Below are experts of layer 9 (counted from 0) of a mixture-of-experts language model. Rows are named router (the router's row for the expert), gate (a neuron's input weights, with its number), up (a neuron's input weights, with its number) and show model dimensions 128-191. Each number is 500 + 25 x the weight over its row's rms, rounded and kept within 0 to 999. Numbers have three digits each.
After each expert's rows: "gets" lists some tokens that make up at least twice as much of what it gets as of all text; "mostly gets" lists some tokens that are sent to it at least half of the time. This comes from a sample of Wikipedia text that the model never trained on. Tokens count by the router's weight.

# expert 5
router:525499512497525486502518501486523503512479516423485517507486483535500482513522502525472525524485469482482516507481492476500527510508449463479555506506497484505490500483493532526546493461501530
gate1:527458479467486473467541482493473501472491457511479488523497512502485519489541523526504496499518517504481462519509524509481532456508512500520506496516497484530519526562531518521472491465532542
up1:455540514487480550516456557520526512518494521523537494494524474516493510527506475483496454502490477487536484481485476501494524551476498525449520512493492499482463489451462483510522524544496448
gate2:498537515502482527494517479496495510557522513491500506545509519467531475548497500515485456457543450467483521557547496482422474504515510487511496514493519489512470482495484451531519480514553454
up2:494518503537481528508471481502468493540530545498519479519484502535527517472487498520479472514546464526497512538462529475460473542522502482516488530520507457515511475468494498570497508490523477
gate3:514506474479436490518507475488524495493454468454521495511484524457474472467467516466538508495468526507505510533515522514508482511562491493518482501496471509489498537509515497504494482474506516
up3:497525477505522511499483479519515487500462514472542487496462511493522467524439460526484514481484452497462510492525480533509525516541464526503524548523488455499467529495498505484496438515454532
gate4:515481486485505547514501559481486491488449490538523485490491525478476488551514497499505503510488508507545477492522527490507494482466459501549511470548450541483533556502549445540473444514519450
up4:476522476491543487506474525498503473524505535476493554489533482512513493500504486502482504550493477532495492536518504547475493459489509531517456473458515498509483518498539484547466472478517468
gate5:499530453506507541517529469553578522456513498489517528456515457476484483495494492506534473461505504546528493502462541508523516515490494485465490497488505485472514460556499508476521524447507511
up5:527544433497536512512518502495514522492482519483484517497497502507504490453505509473483439481492488489524528479456524527534523474485475477519492466475517519467487520512523487479543474451522513
gate6:516526489487519518498488537472486463513530463485536520486482454453514500490468509508513535466557546513483509521501491511487475519483494484424521518529527535479525454466502473495514478478464509
up6:483509541513531495473527514476486529547522478484503514517503440505484490511470510505498532436528509491495526484506495540518497500455464515466512494523525539507491502469458499494472474502486477
gate7:533515486490426496480483504526506519465525503513489473450516496462472467535488463518497470491483504529464546526514507536508503525490503458450520496510508513522496539514471505518482504481494478
up7:521497508500527480480473471510520503559465495483516526531515533525567516489466468483488488531521484515488510482506476482455493456537476484506491524500508516465516495506524474512518524526470514
gets: "i", "-", "en", "ic", ",", "–"
mostly gets: "i", "ari", "i-", "en", "vi", "i,"

# expert 4
router:510490517521492488487525502514488533501535533461458556505508491460546493470515517497513534508523480523460505499468502454519490530543494543499493522503512503526527498497493509456518501489489474
gate1:498478496465514487518528469467492477504479493517492533450466509487503526528473486531469514504507501532484510464467525514522487510469504521523541499449557511512500512526496463509493513476486490
up1:509460482493514434513490538496484523485453511473492516485553490514521527476513472499494518531477482520481514456448463497518548507487512529551510484498518489504537545497508529520487543503527489
gate2:502489587500539540487505487510484518504538498490484482506513466506516505498506494510500479504491498500523471530501488443492493457496455511470530518529431514455497456489518484507478529497486507
up2:469477550498531459499495508495431497504522501543514507474475470520548543509508494514482486461493469507492484481535505497507506506515480494504511512526463484476549468503476492495431504511506498
gate3:506530504494523545512484523504559487512522515485545487502530498521547471461480501560514493514504498498484504473541484518489516525533530490508513491492489501494427518484490464508486489488512512
up3:548527487521526467483481516488525518503512470495475497540517498524530502460501541530467470510522519488482503512521502473475475517461534461499508494498509451515506517511470509486475464503483543
gate4:495472481511476528513492534515499494503499499497525518508547504515526518488483462506494489514475481497511487554485520497486479531460543499507503499485519498527532492505520525504536477493513472
up4:526531463517458516521521496480514512493456530472500495470528485488524538514483452468498480479497509429508490528524533483481484532491506521531527501482424524470485494527488496475491532495535491
gate5:505502520548494500504520453505509484544526520521473465487461483485528475520486498488457513494474472545475519507503509490494469481488530502505481481542545499488471467525497494525500485515508517
up5:489502485470483500490503494487504527470451490509534507513525521471480545483528481532540506486541516477509511457552449454524521491516452501464488524483464520510524502534499461493497475513457484
gate6:481507524506510512531538496518501509514472484488509496497545527475479485482468494489475496526528489518502459512500499514521552543468511463514455555533548471485500460481463470483475476450417457
up6:492471514537477501556494514481529500477470511480540501514467466536498483477497517483455534498493475482503521491513491510491482509504528458503488516487514469508491502478498521454499499514474499
gate7:458488533520526516500464482520491515509509502530499564528500499487516471504495472511495495475507467517532481512503512500527501523488463518501486523528481471502517459492487487514506521535517450
up7:502553498511501520484493520521457477544471515453526481469468553473531493537481505516489492501541484555529494494503481519481473522428541515527479547486506503464491493496420525478516475517526522
gets: " d", "g", "ri", " D", " ", " W"
mostly gets: " d", " em", " larg", " Que", " tri", " 7"

# expert 21
router:468544514477506505508513507507466513510500548517506487513518536561472524501526515504465506520500484502487448519534509497523532468546489489506502501505478527467528480513463506495492511528466581
gate3:497478505467489504478489523470527525516508507467528497498499514458461495457459557495529539522511511541488492505443478491492527513553499499499504492525512473494496508457532519512496498528495481
up3:489475507494537465521470461496442497468516515457476474491534482529470476513452522473496502537483462507521529498473523526507495507522498515477493502483495534502454489521510447502520497504488523
gate4:527481497536499495545527504526526527496491507514483474515488477526464508495472528472496514503488518477530518478551499487481526485471496444535509503455478487528504520515536470501502533514518464
up4:559539519494546492454496501478478518517508456461498471491509475490470537486502495523479485478545531515455507517512496523525497492528455485500486510476533528525489535493499527525518519480498501
gate5:531533479488481518495491515443511498470510513451521523499517491513519486459529502491470519529535502521525513507486493469516499515499481545499497533527480500471526497515533501515510545480530499
up5:486494498533482465502521507480466503497507516511546479482494515462474539505558496487565460521438528481526491499516496506525494516550501490517518458483504500485511521501454480461485491539500489
gate6:529437496514513509530521517520516488505513494509490520521447495525518535510521438535472550509519508537517548453497473460520469449508477501489492485476539448460483515506510519512514485487469516
up6:503550501472485504478490509485507516474492506481501507501510514448512475494511519456471483503443486439492465520525548527481492495486515481527512526525513554519488496487491504505498509477466489
gate7:482515470490502503497472491486434475475454497502488510526471529513509482479518516522463469545500492509509477503479496493535517469518501502506457541540502458512524529528460453508522503487497486
up7:485553536514548489524464515497598481524474512470507482477478460485512505501456520481513489489552534537500499490450492531534426494495515520474523521532496498517525476516487532466466487509539508
gate8:497501527476461531480539481515509490491529480510510486495471490474476502500504471536502501509529488466436470525495528511532441485543515502493557500481536519479460481522479496527481482498518537
up8:490446511484503487487478503469508512531464528491454517483513515530493528507474515483482480465471467521494493474531480459476527522467489508494436476532485486531517510491515527489511526489529454
gate9:497527471468513463529513508490474537483502510488522541470513499506455524513481462463519472500542468540514482503518469512469541503495517506509501501497494481515447509499485524526499503534497501
up9:510493517483531495490494493514477533489488491442481562503503490509501508512461472472523495508546470485515554456540493472518466490491501514518506499438486490467509506526504504482462514478485499
gets: " the", " The", " a", "'s", " an", "The"
mostly gets: " the", " his", " The", "The", " an", " its"

# expert 6
router:520488556491512492473457458477511484487463512518488510492501480520487519498487532443508473517509508476554507478470494512492522517540448484471496457512495497482507481515548513500472536527534521
gate1:502459511509476503480474525468483455490482479453511436515523461462485479534489513531512469521488478472501499479513456466482515507565481489466507493502473515516506509501511541468460487493525472
up1:488489486522532509530497496498456528502465512501539491504483476476504496491527481494495459522488506487481557541485525460506516507516480491477492471482514513488500457473457521490537483481495489
gate2:493517538536471464514535501527530503483468494435535504508492542500487523508495466528479582562488500499521477483555519521519537469508439433487480492524487537468463529528533498465478497497500548
up2:517479466493481440516490497501519509465527502467502479526475555491533467480514500531465554542509515499514526500520480559476518544507500454437484474494506502481464520542482505496474496557504513
gate3:514476544485511506502555504548496484477531494535462462476471508481522537502538483448515538464521517478471478474476544503485550551488551548548529505524470511505496461505458574493526459524499509
up3:483482542503493477524469513537470533516492471525518460525492495488486517496506532533484442549451481479512495491545487498521492502493517505490497543500494516545487493499547489516480514512496481
gate4:489524510442511515538486513465501474490490489477492523497471468457488495462528496515507466470465504515466497522486494504520532482486515504485475465523470514474537513501501534500564484522464495
up4:450513534498490449528491502515540473495497498514499489482514499467516565483506503521505452500548512522481478500493528500501532502541506487481518544477491511508472481506483510464502506485508530
gate5:494473519482498516491489468519523519503494489501521521480497528527442510491513516521493500536538535469463483518453492490505470480480531470495513465547522520517508509516513531551511506523504496
up5:533482507503466530470527491493483494473470523497560501467506465505491511519496518502513518537527435547528466508525472513467470489507533502488471495492514523517510527505527506499472540494520501
gate6:477525529465488454546493445475501502498510498466492463506461470502507505482482455464559529503531497540505504467502517453515533515532516483509523504513523502497514449455461489511471534511526508
up6:575514498439480518528554508574533476512534512540489537466486487481495486549495534572524523497487508452510465462477486519490499494465469519488537517493463524483495482459500494484519480466511483
gate7:456476507479519523498505489520507539516464488487518459516493484467473495468476495524480487519527520504544498526469501466470498567510524489517528450523461502496508498500495533490502491492547500
up7:512516499500515506481527444501511468505498470449553501514478518462485502502525488464493537500465510492483519489468495459507477496507443486468461496489510526543427509509487474494519490471456487
gets: "ut", "om", "\n", "ig", " al", " In"
mostly gets: "ut", " al", " high", " pre", " along", " dis"

# expert 2
router:540512458456522501494497454492486493545525522545503522494534506477462498512477513495488464506516490495478483521510498465464514507535506502529504491519500510546482532456537518522445488458563512
gate3:513499491462494536495497495499510493536517554466517524464482515463550503516452500530488518469536520476505511465474518502440509519457481526453510463507507498517502462516496501459498476511502524
up3:512478465440510498466508465539493500562530538463513559439442524471488532481463506511498524463518499474450537498532517480457466525493520512508486494531499490482550450494483540496504477488497469
gate4:534516498519496518482495481515458518498527501481508514474506539499475540504494505488493510501469509490502508472438492535502504498456481499517514503475490523539492478482512500497464527518493523
up4:502484530528477503496482493495500487522495462465501486515529521464499498508518472493513538478462511518449470496499459474512537493507549511500462497475489523496542529539503514481494529474532498
gate5:487496507496487478520543461485529486444486495495470498540519538497542568499469505528516486488511504517491440553493504538513471516510493474487496479475517477521508499521483507482490522501512508
up5:534501503520568517455483476521508501535480518492489507522521498494491522504510498516527517487462510493481462451470495531491494511499498475469485451516489527512530501526511494501485526495517490
gate6:523506514501503499479477489476464544491486498513512486478506541477408525503484508516463474482511492526483462515523491494447501524483548483510492464463490492536469513469479506497537515535473493
up6:484489487510512489491515508485509453481543534500457501471514539509506480500517453471474496495484498515508489498498539477511526497516487490513484504483489497460505476501480441520540491491470492
gate7:529516454503498481516514511531523449491521512501510495504539482533505502509497479525497491490504550515506483484447472486494453521471506474464496491490527518519479509526504497488491509492488523
up7:493475497518482464549519506501535534478475487461491486542505494526512458520482509535540504492490525473535508511543503503506530480458533531486472522537471525482514507532480544504498480496504527
gate8:466478501508509505451454499487499480509518476414532497483511498496496515471499507520535526475526491522453500499528484488510520517465503521491519528457478511538450505527514522540478524483519502
up8:489551458486507519474471538502516485462461517479510499477468491522491477513463492485497501562497511532505476514483512512493475491453533476508452504515509504504523481494481477527504504521496543
gate9:472486475468526533513486515538523524538515548457484544499460511525503469487551468467524484525522557492491475518496479497512510535499543506476510526564525522501510498531497538524472482483470510
up9:474505435486454474501503534485517490507511462502494501542530499477489516516497554506494458512501516473465453501491509522476496497506485514489547459494463496514448529517514478484468499510499504
gets: "em", "ap", "op", "and", "ag", "ip"
mostly gets: "uk", " mov", " Cap", "em", " det", " Sing"

# expert 8
router:442548495501527507520513527521503503485476508502500517530505496484490485534494557498494506513507595520473528501514474507465490526512484485498480472485486492500500480450470518475533498488446491
gate3:479453519460523527480520471540470489486478498561517460459488510486513496536515462448490498478505485545461510515503512503522510505506478526482521482519526496505483473474559474510519485489494489
up3:500475506493523485501537471519486479507519488528502471470489532502515480490485447446503517475524528524505528528500522528554522515544500537522504553525493501520474458520558487512582524491504524
gate4:512483493441470485551520457527490423552512464484499529503473509478501530525502443525491522527505531550489517473501467516493485518535494468472526525505559479517517501487506515487504485481518490
up4:485466488448491515517506473476500509535516490507527508524518508498495485468509498488515564515489470496482526499515488497490540495489537491507466494538493455489467524483490465501458477479490505
gate5:496472502508522537450488534498531500512506476494518470511512487555499486496504523547513497476530489544474511518516517468483554529469529489483487474507463480531510537499520532504447551508506523
up5:519510545498526508473513501496538500518492506518495522516503485569502498517483527507517523511487497528517536550514525476489531522508484472474527504486520496498521538500526510533518488498525478
gate6:471505511510523528494477472523542481493502498438488517477503485501484485530487539527529520486516490511496450472505489525488478508499461473514438461499527496497474493503471507506481499517539506
up6:498492476545454509498473478547479507543504553518473491480510512456474538492508540509523494518501452510511455516535516511473504519502471495479470512537526427500482510497501509534448498475464535
gate7:493492533523486497493491548480519512539462486490469454506490507481466558497502479501517526516501545489530511451514502508489455481481520493512502520507482502502472481501508544479475505500516481
up7:499490541453437478492503543535495482503462497506484481480524483508467479530506501494502496511531533551510492499475536498471475511487473456459511549489483521516505449475478518493501478500501449
gate8:491457466504477488463481465492528464493468459551462498525495482513498485474498482488459536528538505514504530495467516449500477517531512492482476478532479475480483471489492523494489530457472473
up8:527467480501515469504490501524515513517477521466518476485536501487480450472451528484506515489492469515527498492485545491525489508513551522491458507548455539488477485517533519504473524481500495
gate9:468528532482501530498494513484497475488498505538513541503506532534483451489491517477522479467487496500519490486506512446455504503483497562500452482469489522515493461523480443480500532509471515
up9:477498497506502516484509474501507492464476499526506486493497515501481479514494513495483469505490495516535502488534530478494483506476532554474478495506515500477559431496487510521502514516467479
gets: "5", "6", "8", "4", "7", "2"
mostly gets: "00", "′", " (2", "40", " 190", "–19"

# expert 17
router:503499520486514487513529540499494483520473494473495465492487449541488489505517498486490515462506536536477493490527456526506450529467504508469530509513525550534502448468466503474535480520442483
gate3:511516545502542501482521513453520472432513478499547486522522488460507522500469477514473542544493497526455485477463481483492504497494452506481508494511530498516466483466516545485518471510462491
up3:485475488524454507506488496521454522560497491463467522433528512509527467510501504513511445447503526448521502555506530506546511488494552495494502484535480506473518505542470473514526494460523508
gate4:508493473537487492501510515520516523479482466486514515481542498501519454452547536450525517524499509528480526486532531526535485516494463491543467532492489501454539489509509517513529517530459519
up4:511487520443503497479482524510481461514497507481478483528458520512478503510462457497481445523510507460543463521498513497491514493462525533493514535496485521537471491509489468488486471473489518
gate5:496487506546452500448466519503512541445480475475491528474461499463490501492446493520556532511504506557509486499502507488511502463477499514539525473481448487499542474510507488521528482502478478
up5:512512512537472542532544503564510537488456526530479450487504516490479511485534523444557507535486564552482528479530514480484481525480519553538517494503484516493528454473524491464458491527469453
gate6:503535489482508493552503513475476520483535531541519521515470528487496456519483499454482462479515472492508540472521516542446495479485529476453499500532511485514512480523545528490528483504542471
up6:494468495506484555466510443549509429534502455481452491479488482500510529481542497540487528476505567492495506541483506473508459506516508539542484498515480519520518512488523483495483520504498483
gate7:491520473507563479516511469477528528478450506486510486535474491453471486494526513523498488501507443513517530557486516513431537519482492523509537513469490504479492502495482500512521531482513493
up7:459529499509478484473494525533472447530518483548483535466513511530492514537495474487469517505471556448491510452527471492519467514518485484493445494536508497518524485535490519469468474518508478
gate8:452577468467520486523475500511517484526478519491494547486470496533509513523530511521518455500495504475478484454452485507482524480473497513467478464517496530494477504518477482524488507479511502
up8:495457516517500490478502486477509498496504526507484499527520496497472504499470460475494526453516486506559491539532536471539474515516500501476492505456502491459517533502524506525474500532491515
gate9:504493468535487519481470494536482484519500523530496508514514511467501508481448517510485526500490554452524487510485508535493524452518504477511512456508479478473540535470472521470496499497464515
up9:474513492468498483502526536499507548456529458498508517471482512527487511495525498501546449513514476495475509459516462442471480516494451539489492537510531476491511517498545445519472471508511500
gets: ",", " and", " was", " is", "s,", " are"
mostly gets: "ically", " been", "ed,", " many", " were", " several"

# expert 0
router:509465486486502523515507513471488534541511516531533471506504487500508458483495493478539514497528455459490477509467468465479519499494473527461532478497488460517505458522513502528493518500529550
gate1:525493501495522475504486514533483500499491477508509539477541514493473449462521514492497548473495537473515484461536479487483529493498525469495493484466529445504516551521506482515513494492499513
up1:465505519532473474494467491464517551502458556516517440488489486545491564510466465512513470521500460493490516502512552506502493483551477514523488502551482536454479477479536502492509507477510546
gate2:465530479509521502453490525527493482528523489541456507529514520485495495522494504486456525491485495496508541482496505535502469504500537514508528485494511514506458500531503510499472522525501515
up2:469504500489507504499526503448509494479478503504556517494482515532517541488532545490524453537505482541526488525498515525516553524528517506518455531486477489481528492507516491474528571502542454
gate3:506533495517540523466480526518488535460543500483523528522486490478522518531485501521487483521468510505439545521522485525515535480494534490470478505549532548535514485471504449534489498506462527
up3:513513503498461481488476515464516466472438478542491494540503478535478473491529524517483497497568459510554469495460474518482451500499490490494483511500498438494493519546514537478494514499519482
gate4:499469467501486510501535486508540475493556474438500528523486518526527506523477475444510497497524553467466491485441496461487490530451494469484470500497499475480507494492488484515500532533483503
up4:504514481516484552454459513524520494485509545487446545484485525512467516525494488477503505518549507493473518487508484469503492530482498453493505498534479493503530468512474487518524519551487481
gate5:495455489514532543502511518466508495525528507496538494535497499496541478468518491507483529489503510525469507506463494518512532519488535487504511510510548517529526456539533522531500469527540491
up5:501486538446484520506491472444463480477449479511486532530512469472511493496492520497492469433530495479492498503517468525519507463473497488517521496514481487516504531491512492497491509480490516
gate6:494510533460491519506504495552466470482493543513455511498498482468540483495518528497493466500496456527502484510492497470530512508490481495506506528487540492499484514504499490510524500486520480
up6:462509489469542524501484524499561483456491505492440529549491528507508488465533510492518478495490544470525499526497509480488518475543486505523478521511530499517478488508497529549499497517520501
gate7:516488501490516487495442503504515488506512486462506513529499508498464486505531523458470484520454537464536483505457524519484492526440478484504486499479533512480505528493478483480528531457469476
up7:502480537480516482506499500484521467526467478470477504478479503511497495518493518463474530495493536532439460488439517501502483517438490503532488465516522496506501474524504475509572544455498523
gets: "ar", "an", "er", "or", "ur", "it"
mostly gets: " man", "ar", " el", " Ben", " mar", " cre"

# expert 7
router:488539509520481552473496512495545461481459484524519507486474490492513545528478467491519452477529496500473524520460523472472495531532480481446528479511523511467494513492461504518492507514521538
gate3:543507520476501514517525446501483459488514502467528493487530499539504485515529514489512495475509493472541456520523534493512523505501500522503507509500474498522471482450484488487483506513540512
up3:496508454528497490481487498503458520508491492469485499489493496449482483516443510457523523491514478498524509451486492517577523479523520494478505503527526495454497503533513537508499499489497451
gate4:472483542502474509490538458535489485488509501469529478473432495537490496467489449527489582521473526502513484453524515520496526531506478464528446480475511481471517461547507476471497528471537506
up4:513493501503521508484504479513534481500504512512491497489498484512470568491498497501505547537512529532517510498478490492532518477504502505491456471477500477501510505511461516509525523511510494
gate5:469510479488529492499492527473501504497552495464479528533514502527509534448535488495462514524527443512500517534533507505499508485526466444487463499526480534480480485519498494525529501500541504
up5:528492479490474461488494497489468486503490492567506495528535532442515490520455483507544457454477530471513542492485503506483462496495504509510503473466500482514519505471496451494485484521513493
gate6:482483457481544521504476498483430528489507518506482525458509512477479477457515482438500515494536516482488539488487523567511459506459485536506504505488506456470536502474528515495509501479504519
up6:506508482531522470506493486521492505487524519469519499508528508505511483499563539485506456450474529460480455526485470517523536519487501513508448525512495503505497513546524528502491518476508543
gate7:496486482550472507498526467571525496501493525518490513550492466524494491460466537500490504479511482554537528512492495522504487516538510505528520478528481458501497483497479507485508552485480494
up7:484490500482487448503461507472512542440453476545522513498501511478524495503563500519519524532475508490475479499481488506469569560478504483455489508540509507540526504512476470472495489507515533
gate8:487485467515519519478482536519489494528498504537501529492512514504515472494505471530520522473514496513482511468513575474512492479512493469548509532522464515505533506523489513534460503491487460
up8:503507446482482490535508532507509480518486534506477520472481528544500495470530458495540512514504493476489511535504478502492463495522493505506496500520489454543509515532487540552541496464520495
gate9:483486487488541471483504512520483466495508513490485509520511497499516498463515480505515464503431475500507482461501508507477503521467478493555510485534504495521497536450471475482510520510451494
up9:503541503503522498497511534478524475510507508464500505467493511505505474511493519510535541501513484474529502540510513492529510500516510530524470497465507474458489444519471533489504519465523466
gets: " |", "-", "|", ":", ";", "=="
mostly gets: "|", " =", " ===", " by:", "=", "°N"

# expert 1
router:483476460538489498489508474497464531510514546483493456554523505530472477463484454477528526491438489463466525485548472513473534475505471501502476517522499476494485501492520518461566535516494499
gate3:500494513505521528470508521532501492538485493554533500517508470500525479511527508544492520483477532479532471486484535500515536482472473491504499502485503498544501527553490484488510500509483486
up3:493466502478486467482493524459474469491515521517495484447478509537527534481517496509499509506513510488469498518487516496533486482491515524503477501485534541542504558515526505523520483488519464
gate4:532520516481432482518505520508492485492530518513490473518523511510480523521510505501480549516534455496517524472507480490500541501500476535506489525508472520527469534483473509464484512534473467
up4:522502477531504533487518487494500448502528499505518470512502495515519471526531517502488548452501499507443489511484512499478514524514502518538526500506467464467444526469535492547505536500530507
gate5:534511496443506489501507482513494442528504500524471493540533479448515518519504481495485502532459535475498488493486524513480516526490531464487513505483511488515516493482505470462483520502504522
up5:505505556461523508477488508488465485531465460489461491533539521497523486519504487508548498522473519533503517496538508470501494519500501482478508502468506533496533464477524501465537507505537478
gate6:466517514468492517517504527472511512501452596504498489414473479509505455455489475478502483511477536474513521463428507501473439512487494489449487512515497447505488530502536522475456515513462502
up6:494500511484508483491476515522550472512482545490503494530466478550521445498455510519500529490494497517526473516515465552503492546458498467482510483515526504546476481519492492514521470482505440
gate7:551496484518485500458481552472521521535548494512516484492545485452551508481512483526525527482548499502489465447493504508489470503474527516540554517485498492498501486442506484532456465515484491
up7:479507515533534510480490535539518509494492505495490493512492501508474502505511484466477494504506509532477498471509481565538450514485525434492527481497470480558554504490467544519490499504551519
gate8:494469527493535466579492480502459493523466512501477458484484539474505517476526527516522508450503496506473542512481513509489547524544494488493484494488469490544485509496474515478505508522476466
up8:488505505482453514471499482517542477475542499515494480498526479519502477487471481503483482527459480532514459486487465482503498530499469525466479472502497501483517485495547478510501490541593506
gate9:480577517475457496499533506555473520504478516535461496540530534468456488522515548472470461451494541526526514527517529534488503479522445521524462507527475470495504510489546512502499461490525514
up9:458513519510500495506485487483480528495488502520473505500504508473471512518476541517497496522508568504519463502492470545473545517513501452535510509465453517503471508518525492503543505472496502
gets: "y", " a", " he", " He", " I", " A"
mostly gets: " he", " He", " It", " she", " The", " they"

# expert 15
router:527514450460458524463482494485490451462490488548518532453483435491473476539505532503532477519489493503480512475477482531507506480498488528542541477502528518496501531447534459481466480494565494
gate3:518488470456481509497535540500494504499468495520481505503526511487518467506484550495509512483501505511507475488498491536505488492475509494478463489487515514503497478472477484478490535501489517
up3:507491475481513505504501492503512453484527491515533460516536517528498523519514493507504535532522486479482474509518553506506523484512475504473505467521542520498490480511436487472502524484505493
gate4:473490492496534542523521487525457480485481525504483492488520497500489510508493479529504500488523506474506499508512488493497489474465511523523481509520524546505530471486498478531472461525553458
up4:513490479497467535511507515543448494516486497507484517473527495495497517524511506536564476504488527528506499476494470515539473510492541548491503509509550512546539478487511486498507457510496443
gate5:451519530553510511492499466569498482490549456535495500494522496485477467514489506519516516515548516522513550481514486550551527484507492447503475482478486547537477515472471492486440501531490467
up5:537528462507496494524511567514526476523474504473510512495519508510513539514491529495544506543496499509448497523514524474476539507513514500487490521536509440515536467525467521508553468525501515
gate6:475516488510528467483481525483518503447526501486479564478509502518471474497508535480492431511505485493518506463483568516492487500495519494509503490508517450508509494525517458519479489513499493
up6:490503460500520500498510544524521493486490524473474502497480503417495500515492501494512500516515510516491482504514507481511466526475448543517518509537468528476547519506489529535454441521544520
gate7:554531496504504546509488492484470503499450479518486491514511491496505568497540479506556512494474523495455516491453486519505455502529474506460501519559530499536491495538489493471477492451476483
up7:481502544479476483511479461552541498523497506482525528518526539501500447516495507467521510506539496435475483507535516514518522461500511512475500480513481517501483519495515481515489498506547503
gate8:477509489480487486500501529469478487527487471525505482479499492547485460543496530455543529469490513532469504485528501481470483497495504518451498518503451526504462493479515521525476544466509506
up8:491511499494498478493520514489500488513493500525492506508477494548530443530539512495562580500466532516493528499514512507522481477501479473483496479511481494491484536537503516486518477468469487
gate9:471524438495484513502518533481480520519488503476532467488506528473481511503517460495489478482513475562463499488484520470503519534492475500521470524499478510500520487485504490526473490492516526
up9:465471503520513487477473509533504532468469475543472527521494464497540469531485509533515534529500548507508488509538539508478551498464473517516515484530522490492527531488511563549462488507521517
gets: " |", "\n", ".", "s.", ";", " /"
mostly gets: "|---|", "\".", "|---|---|", " —;", "ed.", "ies."

# expert 13
router:515496513467505514511484484537526520504520474544464485475437492523503498512516494502518462454518465530534480497498516502478468494478496522495526501504540572542489483534478462478490483513515474
gate1:476522487515519495518511516488466506557484500488513471495493464538460508466491510471454486479499466561490464470479490534469465490514471474473495524493496483503482488495510459431537464540506525
up1:533502483540521508460482498490483487499485473525512460482480476520553495507547482472513479489510530494467541554494481453512513466468504481508554505514473495474513518449518543532516459505505426
gate2:516510503489476503529471504487453513496475487526450489452480472480488489563499486475482475505510478508489501486550490471539524490529499516525548478476513454557500475457479497483538466463468488
up2:511493490466560473484461537518470462502583518462543482544457492489537506503526508551513499512519528466544485510468511516515495471492514476500467480494475490450491493491479509433440499538519541
gate3:503555496529487503497477492484451505492533492466500453481564478499499494534525477515484485497515483528501452472442536482510517478500497535494515558538515491465569535488490483505477439528496490
up3:504494525460512475534505482501490510483479504480516487500473502453472479483475494487487509509498465500499551539470467503518561477470500479497512517471459492530467484513502468480516512469498488
gate4:527524495469515494504466475500469488484512541512529505512498494488491525473456483508531533501499533496513501536488448526479526500463509487465501505517496486513549523546473485529505478507515469
up4:492494490502485496520531510504494488522512513529477508522471518483511507506466473527517513534488519513500473505529434553455531519481482476496506508493477423511559466516462500512477440521456486
gate5:476474536529480513489475507485532508545507509495548514518488486520511485442492554541488494505525528504481502540499487517501512502497535520504456496488467507541485499528505515506477538501471534
up5:499531475433540480492509456503520525487517512492479534502504476504497496512525475482508500507490540519497553517504504467525479512528486503521527501514505489471434489482491501487527468512483501
gate6:512502506496514502438476519502470520539493533511532475533507533501493505494497523499499502509518525503500526503522526503539503486484472511520538522521479515487519519509566523501472513452533554
up6:481528529492461510550529470485549469465503452537474532494507496473523494469520490463459479501473506527484489500506497487460485469553495513461496487509500498496491490494457522499536485539482476
gate7:464519491494514512495509512494484521489540491490554460494487504480507539527492513459481449502471518527507489469468507444486479503493457469499495493462491464486494508467506476467487504503467475
up7:498496523493474538463526535514506549507506496531508519499478468513553492459519538517515465487499473545495450517497530498507519487516485484455461501500500455501460468505495472561511477491527477
gets: " of", " in", " to", " for", " on", " with"
mostly gets: " with", " to", " from", " for", " in", " during"